Experts of a small language model.
Size: 16 layers, width 256, vocabulary 16328.
Experts: 64 experts in each of 8 layers, 224 GELU neurons an expert, a softmax router.
Training: a variant of SOAP for the experts, 356M tokens, 6099 steps.
Below are experts of layer 10 (counted from 0) of a mixture-of-experts language model. Rows are named router (the router's row for the expert), up (a neuron's input weights, with its number) and show model dimensions 0-255. Each number is 500 + 40 x the weight over its row's rms, rounded and kept within 0 to 999. Numbers have three digits each.
Before each expert's rows: a language model's description of what the expert responds to; "comes after" lists some tokens at least twice as common just before its tokens as in all text. This comes from a sample of Wikipedia text that the model never trained on. Tokens count by the router's weight.

# expert 18
Description: Layout and structure tokens. Line breaks, list dashes, table pipes and section headers that open new lines or blocks in infoboxes, lists and tables.
comes after: "\n\n", "\n", "|", " |\n\n", "===\n\n", ")\n\n"
router:445488516455499471532475513518507536539522479465537520502524493451528534520511493551508501418496459560507488491569470478500421458532501511520484493490475498482490484504515594499478435522532522475472569481500494497510491506457550433461522474468533508506521477473365550484581516504489483591526463507495520580456511496464506512514510521461526468520437506489443632508518546498511485464535565491525541504454558513505509467473471506506478451497421487484458538521435534464472439518505559542583486509529465504473600499497551556497549499430559467465489481531495477461426524532525517518413516548473437503512406484482467398459426488502468546487538459383520515470429436522453542477452518500455446557539562523490437495410485520505409518514468486438542557515556431487485529462480477
up0:482485575450490543468505404524471453521521443527453466410480572420478414441511466537580484529525502521529554467492458475539530540568543474481511471507506452546517462481493540574421406473529464525494478485450499508519563543514487531453519480573458482422433436491498537532483529498515566508519565509493518514466526482482541473493544498493475491554415475584485468539460517516496488472538536491541453534467550499480447561530527477394497563473511560503471501522497455421493529566533468437503503541469513448499531485519452457464491492502522495447451521529394521497559490493452528558434451515536528502499497440444479435458507505477491530523529474426481509491575486461556549515547482504472472568468499505460543486416577431472545561548463506489572526488462517506504450463505512
up1:475533526486491595471545452506467568490486443472504529561543492513498560538424526511578466473498509519513521532509508508467529416494471524463556537514494479486515497448473513515501423510487495491511484556495490534458466501513521540517469445491486505513514476525552492497506466443507548548502459482512546500498473461444470490550410454548516463438458535530521492587496572476504480457562542520561484458435457459519465506516489547526465483452519504504514581464508490500479426540522460531510454519565496493574472441521626473490499460512493547538457554542490589472560527408565517498516516554482521497440488576477468408500487516480572500484511554435436454604584545508485534487437517439567480574439507436525490596497497507542527523514516574454473440530481511542440511555493546
up2:474548439533466521462500436460454461464454528481568506465502543463494557515469575492461537533465450476452510516558473575483459442513449489441484489478583503494476530488471511487473531568456481516586465461452532549569526495503431555494492505443501459555562418493471436391487453571564562487552499479538514435437518531528477457481499519476480466521484542473452482543503453527461494561546452467564519431484464468501537580457463532494529513438531478410528540442557459504500551529506449465517488499373560538483557526542426521473525481529516514521479492561507465465527511516533501463495471420505527512500520488500519516501470543498539577517405483478483521552571515463482527506533512536483572539523487417465537511497513501517537511509532510426519484514581424467494498467469554

# expert 5
Description: Personal first names. Given names and their pieces starting a person's name, often after list dashes or pipes, such as John, William, Gail, Mc.
comes after: "-", " |", " Mc", " by", " John", ":"
router:550479577510479507522468534470492481508537482530490464459502507491433506470422531548443530482476455487523508544557468589543543469561456517463540411471493422548494425500496516481473440508454513468543545551447486460527503457491586489535494476534458518488526509461471507505488536455459484552549489540536444549557535456530478505503508480431494517541431502513526507531449545493549439460568532439551586432494506445482505476460480527521461496452477503540503565549476542421499518522447557466511528540562480530450539573482564535463511479474548489480502466525486434483491462534519490475426512568486492430499428473533536540538438499454497523466453480480542473522472527599451490556475518452423451583423451571431379457530477468556505481497457520489550536521469509478486516478481533
up2:452444468518454510579485494506549501552444541499550489507505535430537485500515589498457495482508467465486501505528496505491520512507518589517484460570478591451450544516553429496502495517486520446545527496444480546482434456553576532471478480532558449560557503465490451487551567481411452472629507496480481463428585561473493473576541514483442504529490497545458458486459532528481501482501498463534521532534503622450524502481545505457529523502465587547488468483503449514498466511532552499537551512443486465484487463521558511488495496557528556493499467469434472442522456555415412468464512437462452544509499537480512533450450490488548460475475464510574536438521494521567492515526549496533550494503422514500443491515416513483474426520464531560497492526502538445459472554452480
up3:508519525513491490484514524491491515482402453453527493501498574501532457531435521506510528456520477546466424486487563545409534526478466566555539419536484554476487516535498483484498483501458554466504501544564479560472482455448480509622482446556507538488552477520428501497464448469552507450506542454458450504539451490436535581570460505547462499540509436474537492490465514585480513477513483527510562500576528490457560511486455456513492490578470476421491487471455529506611474515533562532503490523477512433507530449495432466431434450515516478495537413470513482416507489531559445493433522581443551464456492462497435494559483458469474536498461514440488403494531514496529561527447517510490521512589460492567456489499565557468514461475483533502495533501500474499501528462441509
up4:524471571494465514468448528462586459455536480471432590516530497513510484482486528541502516513513518555521461444532577516494508540578475474533461469448480448501456442557504510464527489469518569518489520458495581505441516473496516488493447480597372544495527519523491424438442492463464531529471470458501440446454554399515458527524448525555451492565478494519462507452554433524461545494535510439470555456485501540460440520548489509530517463486507484498525489497477538497529466491441500489507499464468497515479477583505560475407557457471439499475542503509457497464495527563472435585499583546463487520507474545573506497425525469501533484432451530515467534456488515562511514451501541502404420487498449526480511533486507491541539505413461560508481508483483478537476607473498549

# expert 43
Description: Lists and non-Latin script. Line breaks and dashes that start infobox list items, table row ends, and byte pieces of Chinese, Japanese, Arabic or Thai characters.
comes after: "\n", " |\n", ")\n"
router:478472460508444478488398583520491527480511463479494538500460461459538497552508500470501486473480454530540532510530526497499462472514544514493512476479519458482470427503437529461441460511476517492536583559475477495558419497472549496480536512530478517530503445408451494548543524482522466515565411527549437464508501512525511483497502488505486488517466487472520526550430521484510494564566529472544515514487491428522490533481542536500540499450495530499470531477469534495531440512471502507515547497623443471471609455478514525475500435458541452472472427509499464475437462560527491463434515548451528446542400469563602439469484486600511518521476470506532468508464441485514551524459544472434484498464575485454434468495462592458422555572478507455421516570551503458435484460480527
up0:518519549550438444509500467506494508466506479508479536418512513493463429529506494483533495501500512499468532502555520470517541528589491481507446416537436513446524576520439534444473456456423495508472469541557523520535504503574512552484470526519501558482512508545440553559519561509598535410505496528455483470530463573501494471487428501476461493509488495442517549442486523473569575499500543548494545555448520471512528492493505475477486569527483492550509542579515577492455519476487433491502449422502497507555500565529534500503522510482568494452512475449443490505472515487500409479522471530531544550465471519469556535531520503475484494476516552573480471532482368389458512511466515487437550508447482533562417488473456493525427497499525569425543461496512559504451389516463497
up1:514531530511546496488429426515481503491542567471538507553477522497468528480421483462487443487532495474481456537514459488514497515563559477461496420441501511502487482513440522443472504485529480552574505549443581452499475494539506515381507537575485493462469512483503518540500569468494462545472464478475453507514473481511475540514512481504497559435520521448509549531501496455466533463551454437551553563517473511529480535606512521531573580538511487549488569534557450421431463510548498535470573522458465454508490563553513562466511534451478539478522521425441500450457507518452486520565485524521463493480478502613501458544513524428456485461541441398500551493549486519590462536456539405504555501526563507484518449470544475477440498555561495531488546509501465530458486536513486
up2:449472458482478606500496569507471483454503443497462576528476561496516508543532443464524417491536478485489438448477485546504460533435477420466441551566459494495471508532399528480581501507513462497504461446514458418540561498488554441480469442553474479488557481496486478509520561551484509445511449557517444447505539494461516468533533502508523508449504485523586473518470500534543479478509529501542527514507477419494640543563527517480484487498504572569531518456581436503502522491500484550536515506462547486511477530455472418533513482518548473532474559473533571484578551516519579492479503477506461549494476455509489458485410541507554479494486498525558544542523445508503625514455579461458542514531520510505546515443458445559449512532476529488474494497475457489453489498435507

# expert 33
Description: Passive participles. Past participles after was/were/been in passive constructions, e.g. held, built, completed, published, plus infobox Preceded/Succeeded and height values.
comes after: " was", " were", " is", " be", " been", " are"
router:492455544506509504493513509534508565511541456403515524514541441442502521557558543535519484495461505520548531518553514495519541494530421418467484504458574482485431451475480471475491463506486516452571581477509508526469458495474522439514477451444541431558558449503461517536539541503529454556500467475562477514545471538483497517425543530489475413484482477431510531549492488543498478502526553483492496450462582519444587513505517457511430492495531473542496549506405570488497458518457493500489520541551522462424529489473483549502568484482562494417508448431427493482425500495541522437507490555482518431499475488516558447423518484561505473527451557453554558470437435578508568470455521481511517532521468477483455458511446574577444478562484558474496525533504498475444498445469527
up0:469490556478396478454538486452543513556579481524533562521533552478461546566473521499480539507504492491541533489481526526436508460502462381546471488495436580518433470553531485484575501493477506570613485485456506487532511514529470584484468530539440432518539400463506485568471490496515515512512567507416444508595550491484560443535510534485474529489461583551452498410488493462497496476496498520504538474477470511526513482495498480449505549448448497531440492534532515432466536504456476539442518595552502449530499510488534446524536467455524507564500495472539426482564503573452521500541559504458478528512529506526510472548495485564504437512506478435490535556498508412498507555490486524506470522496521496507426481541408463433460574471501477545498484480559515494462508490548553
up1:533500538583529497425532592469496469508445525540543569471444509401432500537476506462477479461414532520478515542505476484511533476488520441501483495523538483489543436463509529494476544506422443473509493485488553538430556536483641490530462479500487445495554564521507553532518576505508499477480490501471496475418525501501544515520404526510474515588532404543503503520518488530512493382455488462565486538531518520442537433469449491501495516444485528485511456484513531493479546539410535539471477460505578432482529461510540543510503510459499416462477479500485555614489501494532541499508469567530488529496487537525498512516520439516465459549498520461501579538502530412497410452476495523499516541512518495593570516486474504507454468493493522544456554538508456475521491484419537
up2:548486534493558510417548483554489493535462548427550451440466494499523513501443491534484553536485432515559485512493522503498517414536487540475520507472523467566536494489440513488568411503437535506498511499490503487535473550515544533463529536434490421588479485483555462524502500585533468427501538527524533521569546442507508496429522407433522459572494583479493470409470558495506447487454432471453476511482446554481490495527508501488525493490539561550499592461501530439450479462584471467564569514494441431424541516538494546486544481450436528537540539538529481472549505461492591429481453505523453478496490505411457554525499527530541496525521541566463475510514526462480517526500472549461505454461504493474551422457446529560512542486455522471517489461463503494528470452497489

# expert 6
Description: Geographic location words. Compass directions, location words and prepositions in place descriptions of roads, rivers and towns, such as north, located, near, at.
comes after: " the", " on", " in", " north", " located", " from"
router:536504500486528486514466494581530457493539528509497499535535500507496557584435505530510506512440423521513580500484477553504449515568428429506529485475538442535468433491495511470464486493504446452533518509469482398527488475448541474508530489474463474536550457452433513545477516560508419536523466499509457519558545501547441536539515523452472462543466425471441548506488511481442511484531534420624470443460530474508570500486454487552472422487496506475487481472459531430462405492459555526493579545502529527410550571564496541448527442490457465482522449555497454522482445499503542578468520542488500481584475474455489454458360525538522507455469572463522499538474456542493550530483549461447494554537488500474500510495492474544469489520486553455518524507503525526503458509468541
up8:488396526497473566481527526486492468516456408495458476469524478478488541514511463510422474462483491517554595445493475522521495503517510478456479367438485490458471520528522546551530462536455497496524458540448499552528498468484503575531524549458433489489483502524502503513521455508476457489514520554447502465571571559518521510527595461460479499487474479483535492588458532463472393528557508592433568529524469469492588465520456489533500488483543495495479448574481469487512478532511539506509541511546437533426509514522470538442478488540504634524518540514483530527456483466507492485482456468494436476522508424502533522460453484555514521594392419462485487518539479477535538488513453519542546439534490538524522441476554482494493596511508454554514525515500486559532432479465504
up9:492528571500512466518501543524485543458483430536524531484571470420486433562494505518475503583506487459514531537490512471462501534463534517558480558582556455503514494621542532555511467450505535480521540518452592459496451415533449518507516426535493509525544521527529529544492490565433490544532530568526432488489448519553549496588443530492436487545507506490528506431533481461510513420494457510545499455474550521500485495495428495494610511517460479396568497510452541539504535454489442574477490470486508503495521535503496451489457441512496438492521506519470519502560510449481512529470517511505477428524421517487436529464513497566497487501412537533516526504565527457490481554511463557567475483469467450478555501426560466517499490526515453476519529424527448471466487393490554
up10:538495516543534553461457493498443465465537389467512537504509517502506522500468474546564407457444488498407557476486476511447434513456410525476539537515547472546497428530478511542533527494485432524522460488468525484485478475416466469481615504531469477506533435507471497507437496485520482431528544352492589514509500488542518515618552472520454501495480496452498529469514480518533534493508512493540472543523512565505530484560485521519488568523431472530499537423520582532614570529503450482513501475574512493467496433483432494493462519490467549511486524515535544537536515520508506512521574511481530529458490479495526576511511445500434491514460543521447557444481495509540522524518537422495529502519542455447513543443475512548470509473429421536528515582472518524556485522463512

# expert 34
Description: List and heading punctuation. Dashes, colons and equals signs that start list items, field labels or section headings, plus the and of inside names: Genus, Synonyms:, = List of.
comes after: "\n", " of", ")\n", "==\n", " |\n", "\n\n"
router:495460514538462487528498517499442551509499488454465460532445462485474549569480491539462496418488477524507575529495516572520452446519488494509494488465514516517511452472445561493511449547473477472499559547492501481545480519468497469452478442493460478547532489472451534537527476560520477531533483574573484600522547498541506520466564504481546473489435501462509528542481511491534466488529565433582508451497511516438535585547419595516502505521465525533446545543417572488452467444461517511495546518523448491416586485473495548449501436508540522443477486555507475537463458513559508499413498463438505485496459520455525462452489564551502562502400494505487440460439458482473567511493533456454436529469552428459419464520523526533475514509500546490545527537522466431475580428498559
up1:572505530507486492563539468519399521523438495483516522500584537539509482532470491532537519568497551537492467535494471497554481546494566550556508439559457532544442463550487531529588420520481532459428470434513433441480467484448528443493495415506474492506480576522466481536517511437501501466502450497457463443493459509477488460574466508417413524435420463558565495507487472566572476485557495444549517580507547510485508574487495478506573485536498537497484514427511496496498473531481493558517476519490501534483543469497558516488502457537488468451486530417534561547463584510512541458515525488497551482498527510467547520480583512541503545445473519444506533463449454521444495484491489536500438511488546477394547539533547484505492548493468567581565467471533444528473505437500483
up2:403503453517552548413446482542566577478502498539456517570441506517527439512456531466497486504481502519512471437446526505459532476500535485607526501508482510511482422561457494434549477552563539484525507539494532408504524477477506485508498493520533516558493532458489506558512506537458550449548498523588503562466472521469502537491500508515534498529492444481497564555386447503551555461435463485579555422514464484501496470508470476489443514558516478426456460510510509470508503480491464527444554523416438510449516502469560507470541517527466481560544523473487460443459448565539531516476489472492503556481563505567516463494499493445463474492439495556534476527413441447479496507497483474469477437499502557532439515487451500597396539478449512472441572499537511476417503496526494
up3:470481557495456533480539500451583493517455495532509505551484463464427577484516521510448540489509488449480529435442507526469511530467442563479474489519528524463549535449499566540548480541527465479493520468573455546573513390546481486539526412519454531498487508530478506488483498459525452578487480500480473396487504500505504500443478452569478545460465505522508521522515498466514493522525547536471561527504520486530488530544455523430500418514575528497476476520534477504523542490547596516482448530551448485482487555478477544454463432393492465505512527443473501437641411494530465484482519487584456514579466567494526552547492536518445428568442445506483468527542490530531546531467490474495462543512475454478501592547479524458506438516471543546485489506564478519507540534479567

# expert 7
Description: Years, places, time spans. Final digit of a year after a century piece (200'5', 195'7'), plus time words and place names such as century, decades, India, Europe.
comes after: "200", "201", "199", " ", "202", " in"
router:357427520532493548568485593552548473496426504474501518518444497394481468539508463491502559451489507518546533527446516520488452482488456472472509489453483481437472447463488564460501454553470474437550487503507522496540475493469543498505497510441479569561547494451493491578512473473444490480532489505523454511567480443510535523528504508479505471465472470532511523528514512464480462539550518454602576439530559471526561566514516521502424513474475527532473597519394543478498463555413525535488484517521510527416488497500500484490556477479519453446587484501479462495493476537479498521391492567531528480574444478454519504427444489532505511499497535413529472487449479502465546467479562473565479511528520515488444509490492528532472541533495519493421579457480536457472559450487532
up2:445502495570543597488466465576542476473499480499569449465483517525454543509522541483438519476483526509509468479525482465424531585561464497532529549486511418434496527462509459525510518487497503552498438505487520485517461536474475532536485515514483479463456483452448412424480501557457433503480587435457484567528431524498529477466547511492478479510511506458468514421436457494547475475581556418507489476534406537501605408501484516568472511526542461528528456467476516466502492471566488512513458529455583472475482502560515525494553509463510454536506500532489451468461564474454522484526498526468605455544544568440487519451459444466506508468536522407461487529489507417542489461474557544566500487513520461497521454479446485486532475448480459499542473518434505436507447481484576
up3:457481489498521467487502496480563491496457510507496539427445449544586540485480478516531544493477461550551539463525517468444510486499376417482556502523502479511498476494508548543493470505423459483504549504508522476492497454437484454528514527502551575491540495488513495519532504508568509524497498515437488497505524544441464476554491470581565471442462464474548480523505541519456421461493459508471538437503469511499554522512611540494508525481475461500487595542543499506443495457517524529465414550479569544470457470543479549495504419548551491447536481474521400516536493528430555468472510507478492441532508480514397525513540557495542530548496378562445487517478503555477477468427594485493490515550536513531399451541468516460608546511546460515482556460520449504489540502513495
up4:529455514544540463552472471462490535520543601544556586517500501529496576562489467450545392439506581474469522426484427450545473505503513498556506489488501476501588509519515554456493537460440545498498491514430535491432484527472460535435480471544540498433448437504472468548527550470535550475592494496514524529509522481519487505501435518398490489503509442486469507471527528477539393508586485512438530504441452525453499447487450552551477534559539561517463517507493594511493509554552518452445477415540500413488480490478516560519481538510476519464524461531540507485527466556440504442515458564549522459511516517553439539555477480488522519538459554564547513455486457539502503535481495454522478516509449476461522494491493510483446494498568470445472565459525552460515526454512450

# expert 42
Description: Countries and political units. Names and pieces of countries, states and regions, and taxonomy fields, such as United States, U.S., Kingdom, Democratic, Queensland.
comes after: ",", ":", " United", " the", " of", " U"
router:449464556562471467553495520578493500546436463527500555517475552485457493518500492549499499442534508530508527497514545496465432446525432436503499452487480495455551464451539501469463447503408487478555519522472521441521469483487499509492507472487479547542566458482454564566472511483442422563537482499585501550479486493584526461497511532498528456481446439464458560534489507441508464529541557451544453461534518483469562545499440510521501467487480490527517615498499479449439458489442546499538535566537542494419524550543518544451554421455534502474489516536483508551494502523522565509505487563509467464521433465496539467477453574480468572516492451417476501504436446494454583463506525432543458516504500547469466449510460531475393537568452473492564551498506435494485541447459510
up1:480504508546431499480518578453512528544544500504452610483447398521556460502460567527539462480485535546449436426460525538531390531519518513488483482542534495445478530519484445456467519490579440581449455479524505557518466538480466533507544496526544439561472532516468540523563550469462468408461436450515496503512442564521512454539438468509540502553453477537442467456480564523508581484498569539465481479478477431505476466475485515472485494557536460551541596515503493470472459490509464522470516472499595466512540453594445525502541543495504531473523564502472502476502464487517439550472547554482511502502391596468499492503510503468558512511554460435533488505441479478504484508468527488550513494485513503488474460550580542418481492475521530554472517470513562478480491493532488
up2:463463530514613486453465521520553472405427531462574490425530504572496515495542506466489498521466507460529474517544500457454531523496434448477515501607520530531476563480532524484513564529451464532497505538490447523536477553524583498473513460528514474513527517485464498543438537508524529547488492507510480487492475533492518504492434530450465508520527504501475455388530501422472577481563443513541453525536519473496545475579486437425438528499509456486510452487561490472470491481432499594492473450488542503492426444444501471509549533468533460497492458400499442511463554526527546586466484476483518479559430533530531474522501467567444422515548488536465513445458549530440475505500542484546530501455471501473472498606518521528537555466458440516516504475535548465558413510454536
up3:494478501398517534499526470478457407537539562515454483542433491501480533544493490482431522523526486499521535504533518566539511474514484543609560485477485531423490480546454606520505492549559497512507514513401458487427494472515553519480471453468474494454531556457555438482454532500515472463473444538556512440497515522428515475495462486509514494453542396505586538519489517536501543546472508537522413545516464544434473510477536528502556544528528470494591448585491487512499428449448575494477554497457484459510503478510526474535514493536518488419541523524498477506494498511492429491480474514466462599464446540518505463503570445501494523448540478452457510537516515502482496501478507546515530532479513474411586538460466449530451430551559476526584537528514570431521523495440515

# expert 14
Description: Capitalized title starts. First capital letter or piece of a proper name or title, often of games, films, characters or companies, such as P, Star, Pok.
comes after: " \"", " The", " the", "-", "'s", "The"
router:549445526497459477527456559527498491518566483538513454572503448536548509533453528516488522457456390525520519484555513534520529498554503510503529453444544450507479430503419532510442404536464461485559493520399443455485469463534600479471509464516494530534531488455492488473464529519505477510522463593557455617501518486539500500497495489442458468561429458505536491528485541459495524462525589497515558455572564465472541448484491543494528509475501468485499516502428540441515481504416570460531527536548493515455551551487492517468543461493508484500566476551467463482480491534512503476495560597444491415548436530475520470505455493500468549492498520511529480498474470482481549550481550457478461556391521470464507451493429520550476531530488533498586532521559501472487531411460524
up2:503490464447472580528458545497463412581507410532497490531581514449521487513512586536487535495444494515519572511563456501506516495506485434455475544407481457462506530505543456455524510501540567563549442459526437470474493499448504583489445504480550549537449508497495519543562503453539515482515586550552423413487445519472540540530514455494529509536526456482465499469484521515488510503541520526513513516453530503510491513555514517396469463526547523469437519516483564450521455402467491511503477502513425481478524507532434545471553501510497500533507563530461475475527505501465517573519524449483554413587491484488490465550533464490492502554507507534592469588477468501535545507517502539459477563512589457477514531457472537454519486438515450597520459516550476437461480489446453
up3:554464511440488517464452601457504518510518473505521461457413493509518500447460497545525475530462402462507480493487535500449480500501499470445468453491524484444558482494502494454507547577474471502502493523472464420479469530528506395467460476475562520500527543483451506467443518464490454487540470580466512472471477474550515462452561511557513543500489434463554497498593564504542447460491524485531549540534578398507501519569533481455554577523504542567475487464450502467477422483570495492481487480494499514506399498472511575411511506483537558534557461523460530448527469448471462454543478540494486456409511568424470529431517470498550518524564476489580515507474568488487465408517466510530471534567496485510454486475456451548577477473517506441448551473490528515481526517485515
up4:446560456479483456519496524493491461551514511488491552546531515496544460525447504510511583442487501519463533506500517557502461501529476474543508457537495460448437537530460416499528502460551436451467442467498523443506502497481500568513499453478439549504485485480549474433481522478545464521481487496467531464506494499572486483495458545472455472470548477535535503496566487549504501475493526583532417483484461414527488500523492539451561488557431508403482565398473464483516462518501539487508473477475531501547519458542423536451470485468527519482498443507542444447478517541538393429552474518531563413512566517459534498542488506493533567474535546536524513523381433460511439509559516540377514516465503503403470507520442477555499546513533424525497563471533477474555492502551568

# expert 36
Description: Table cell separators. Pipe separators and blank spaces between cells in wiki tables, especially empty cells, plus signs such as ±%, −, +.
comes after: " |", ")", " LINEAR", " ·", "\"", " Chevrolet"
router:453498504486526509458480497515465489501525433486525534523529546424522482563480463584456498535495459613477515538525503540518454475511455451449502472520571503429512467472488529484435473512515502520522465539485546429522475550461519533476517385508486567569506477412445583481547521544511477494540440540499486582517483500525532531543538523482570532511482481500585512561539478526487502480543573439524509427443486496463536512488481539470506496484438507520493621521466568509504504485429489482501527485529490532469611436492483461458571444525538486497435497554441492487449515485529527489448523521451512448510470454573497475423501564542464470485535492391498492488488459553453555518474495493465477490441551496405448500572500529532430497488473525517502532450522453444473557453503528
up8:453449493444448518481461554552452524499455503462533450552537534506505508480570457459488518543549529482536471474520484463551570508497561511473402551426530536543444574561461494455535506447564506433539518532420477498524486456490552514478475423527518532522459487465511476596497504528493461525549507469570485474464513492555453511486493510470519526517469499473584568590510479569519552512482520481487489489518525457501525526565410551531456484468467488561494513487462450552541445568585518531545482445524530471536465479493485614527547508529447509468521615532524529457478481579557544456478459494465432490455462570518466471479527467509510603472502568538520475512507528529507480529465520495474547435497494472443469438491475517510522445475494484452549465474523542469520535586489519
up9:497468528569462432465486472551536518487472409469511484572520600533449490416545531519463415462533571374466506475498541476453519526514444539535543505517434478583486536471510541536456500466474482491491540488473564454485522512496428541485445482519538518484524469528480500446511544477447496569476472491493524530503498476477461521405507466513503574547527451521532452455496488542523506523523524446538468454447448531476534549494445497466593511463500472457509491539499491424495496488504506535471572509522432443513469522547491484450441451472465480584447436497538531455441528564542477495514539536516506434537433530457481524487500379459505540507549494416465544516452449453501450521512422480471503493466509495511448563551512475509538464533511544493431483508460439501480578488457522
up10:516482525509575479551468545531412517521515521512479515495442542545472474482464488478469476487511425551562478470498476540549452507462526459520445470521501537514523533555510515481549484483428443519497507540522471481530524522531498563551483529563475501552504548451492498560528465528477432535541452458460536519551443579483508534567555493508490479479496472524555537530526508529554432530536503504506601466542575544460497535508484537544535448437525476516460395494577432530558564586484490534433551503511552410481534560523499454465481511478556513497537475511467455499552536576482445415472551478511532440483458489530599503577456558488441440477527461513491564545490470503410490563517452516526520490519450512526532523488527504496451492503495507495546532575469506598506479533472422

# expert 38
Description: Years and table numbers. Year prefixes like 201, 199, 202 and spaces before digits in scores, dates and number tables.
comes after: " ", " |", "0", "–", "1", "2"
router:421507522469489494481475618490466502516460506568529478501529486405522551506482563526519554483489481506495509484516458488621489488540437478496546515491520430477452430466460489481440493525485511481509505503479545433516491517451508504538552500607533527479547476477491600542528474527544491580527492510508493517556477520480503533516451496462441544471475440470568504534410490486510477502501529464522509460575507520565484480524452576481437460525509499533481547522480539434496484564504508541514490591558502521471527554534432505465562508438590469476539493549507477509460463512502464517438518536460492420498444464535520466363455564541456522491521497506553481471479446488562561459543507489484490536488521524430441460574496529549456507520507552458448539485563546463464560426511507
up1:506612490472506560542488473493522455519552499463546476555446513547481534432494518503578482493447473569511505484475563489469514507521466506473474598514545467509532528511518476546560465500534518429464557449468534485467582521485535482521469486527508425487589416522538517539528469501538428574494547500463482477493473537581473471499511468535526559525526560506507458449561540525473527485462577521517453532523582520502527521539563468457570469596437469492523489448542490448514438508540509495532546550537518505438454543501489457520514533474540489450521427563503472460401462494504526465454541568475495461479504525489419525462491567471513492464524519477422490489489484480582491489478516465479455510583485558481502584486541471516506491466446561496577529464463486426532522467419468
up2:546561505458447472430467532521564510516437496520490494486476520436514484509428447486501487512509455552512528494541451457538471449463505461547397409418478457493514454464503572559584461410490473509543497536464461513502545539458575468434532549525575487491540527432464485533470481503507511487475541472506526548507516474453490495505516533487546478579505506535557464452524483528444483497531500408515526560536449486479473476524511478502482538436438540452505529575462494539512542483562477445588554585466517498498497487497457569493451517461438572529455552511455461500460465546528546564467420453517545569520452500446504503456462472516484518463506486480492404513473495482535566481513527490509544468515536462497459545529547500541517433515510487536594497551587518427496548459512477
up3:509490447529469483530473523483490464520485522540562500487472522430479422507501442500503532452538440525575457481503483451503467485428517500512538415518542481501503538510555495499434455505531517460522452572534459571461563555436492521504461380562553536487537495479494474536540501541539507531488444550545454513494453563511457506514448505542475575478487487511502449492488496514449449458522470547495501489418453440598496545543468430477506443409498480479487518562464442491463473528459499455534425468600465584465455503491496552482492469506534465598489546452490481526459433566505460497520521532482466464507558501499530570535451464517547532475472474503542508526476434560553456532525533418560500557538461567522543499442524458558526476487525490475453484436500541563499558533477482

# expert 9
Description: Table and list punctuation. Opening parentheses, spaces before numbers, semicolons and slashes inside sports tables, census figures and squad lists, e.g. "(age 30)", "; ROV".
comes after: " |", "1", "|", " medalist", " Albums", ";"
router:537514443520537531494540540485508553470513437493506492524521535481523511533447537561524506425518520512487513568461501538481424440467473493448502480459544468451484457533489579461455443511510482468581529610497505454517473465403497440483436512529497551554518499507470518493493459521497474519526443528508494492530449534503526541496572508421533468500449483449511532529404495527502538484527558463590532468456508450505526433502488462468502480492440455601475509470487568473471500486473528503478534528537492523487585467541563539462581474496590462502485438571454505510484487496531513487441529575496462419546453550511479460433467510524442546470488449473546484452476466557547524476505502451466503541545480506438445517594487534553472560538487591450490523586491492447471577449492509
up1:493513552490416510498526505437459466457630551476561516482489483527519484536511537476553444481461477523522487517483510441522518551475500582495419483471505463478506502460506487480503470524460543449522494519435469495449452561527556579550431471488444564560559522492528469526516533444537446511483536452508457498534423475527428446535473458547539510472364502491477556497492509515553437565506535548500545555466510527519508481548417505514497473555514492498522496485572463525493510592522421550490461524554433510484534500520458507441538486472577504483522548553508495460438516485499573437506499615452562527521542508466474497479417521501465478482488426431497434513470465557418469510475487548507497535484512538516501510506508569497461474498502474541527469490439561521480467424528522
up2:489465554448564560483473551466544481484439440479511462551507485486459473421493514537505486496502503506557488527469496532467543542460508513516492422511460520485501467498435534545502467614458507486529497543494553501450453508457544522487488498531506531547468576461506571506558516535498487549457444461471480567558457572503393516458560523497496426498508566526488475501481515420483537494463506503526488526504521508498500468431509426502575541411554532587514471476487530527513495471560536458493555517487453474606501537493456498358494471497466543435526548512503536511419441450490550512555527576453520498517501507497594513554506434497469470494500488456609514451466477537519516494509417535493475472512497430509560495474547532514545542474458494454447562531479464554476498534471512
up3:474520524501523536516554467470619521474463448563558437533485511505494448502502549523504444447571529563555418535438495530560448543579488438457558442492510481423554464431512533552500524512580459491501479517476475489517555518441531506512487540525541502535465552447449482504539509508527471471544461535503560473503517446479476460519440598502489524492544480508516530468512464586519486451496505513539476568504549490500520493473485610418485474525473537545485503536482459544463403471510465485525457513476439487567462447501470532524555511503484597468500495530478418504466500538445500464500478508540547469519512557494441477472482458493521590478483503415473534555477421430502598490436499450528481499522488487557548537486464440506476493483467500422527508466505492528494575484515439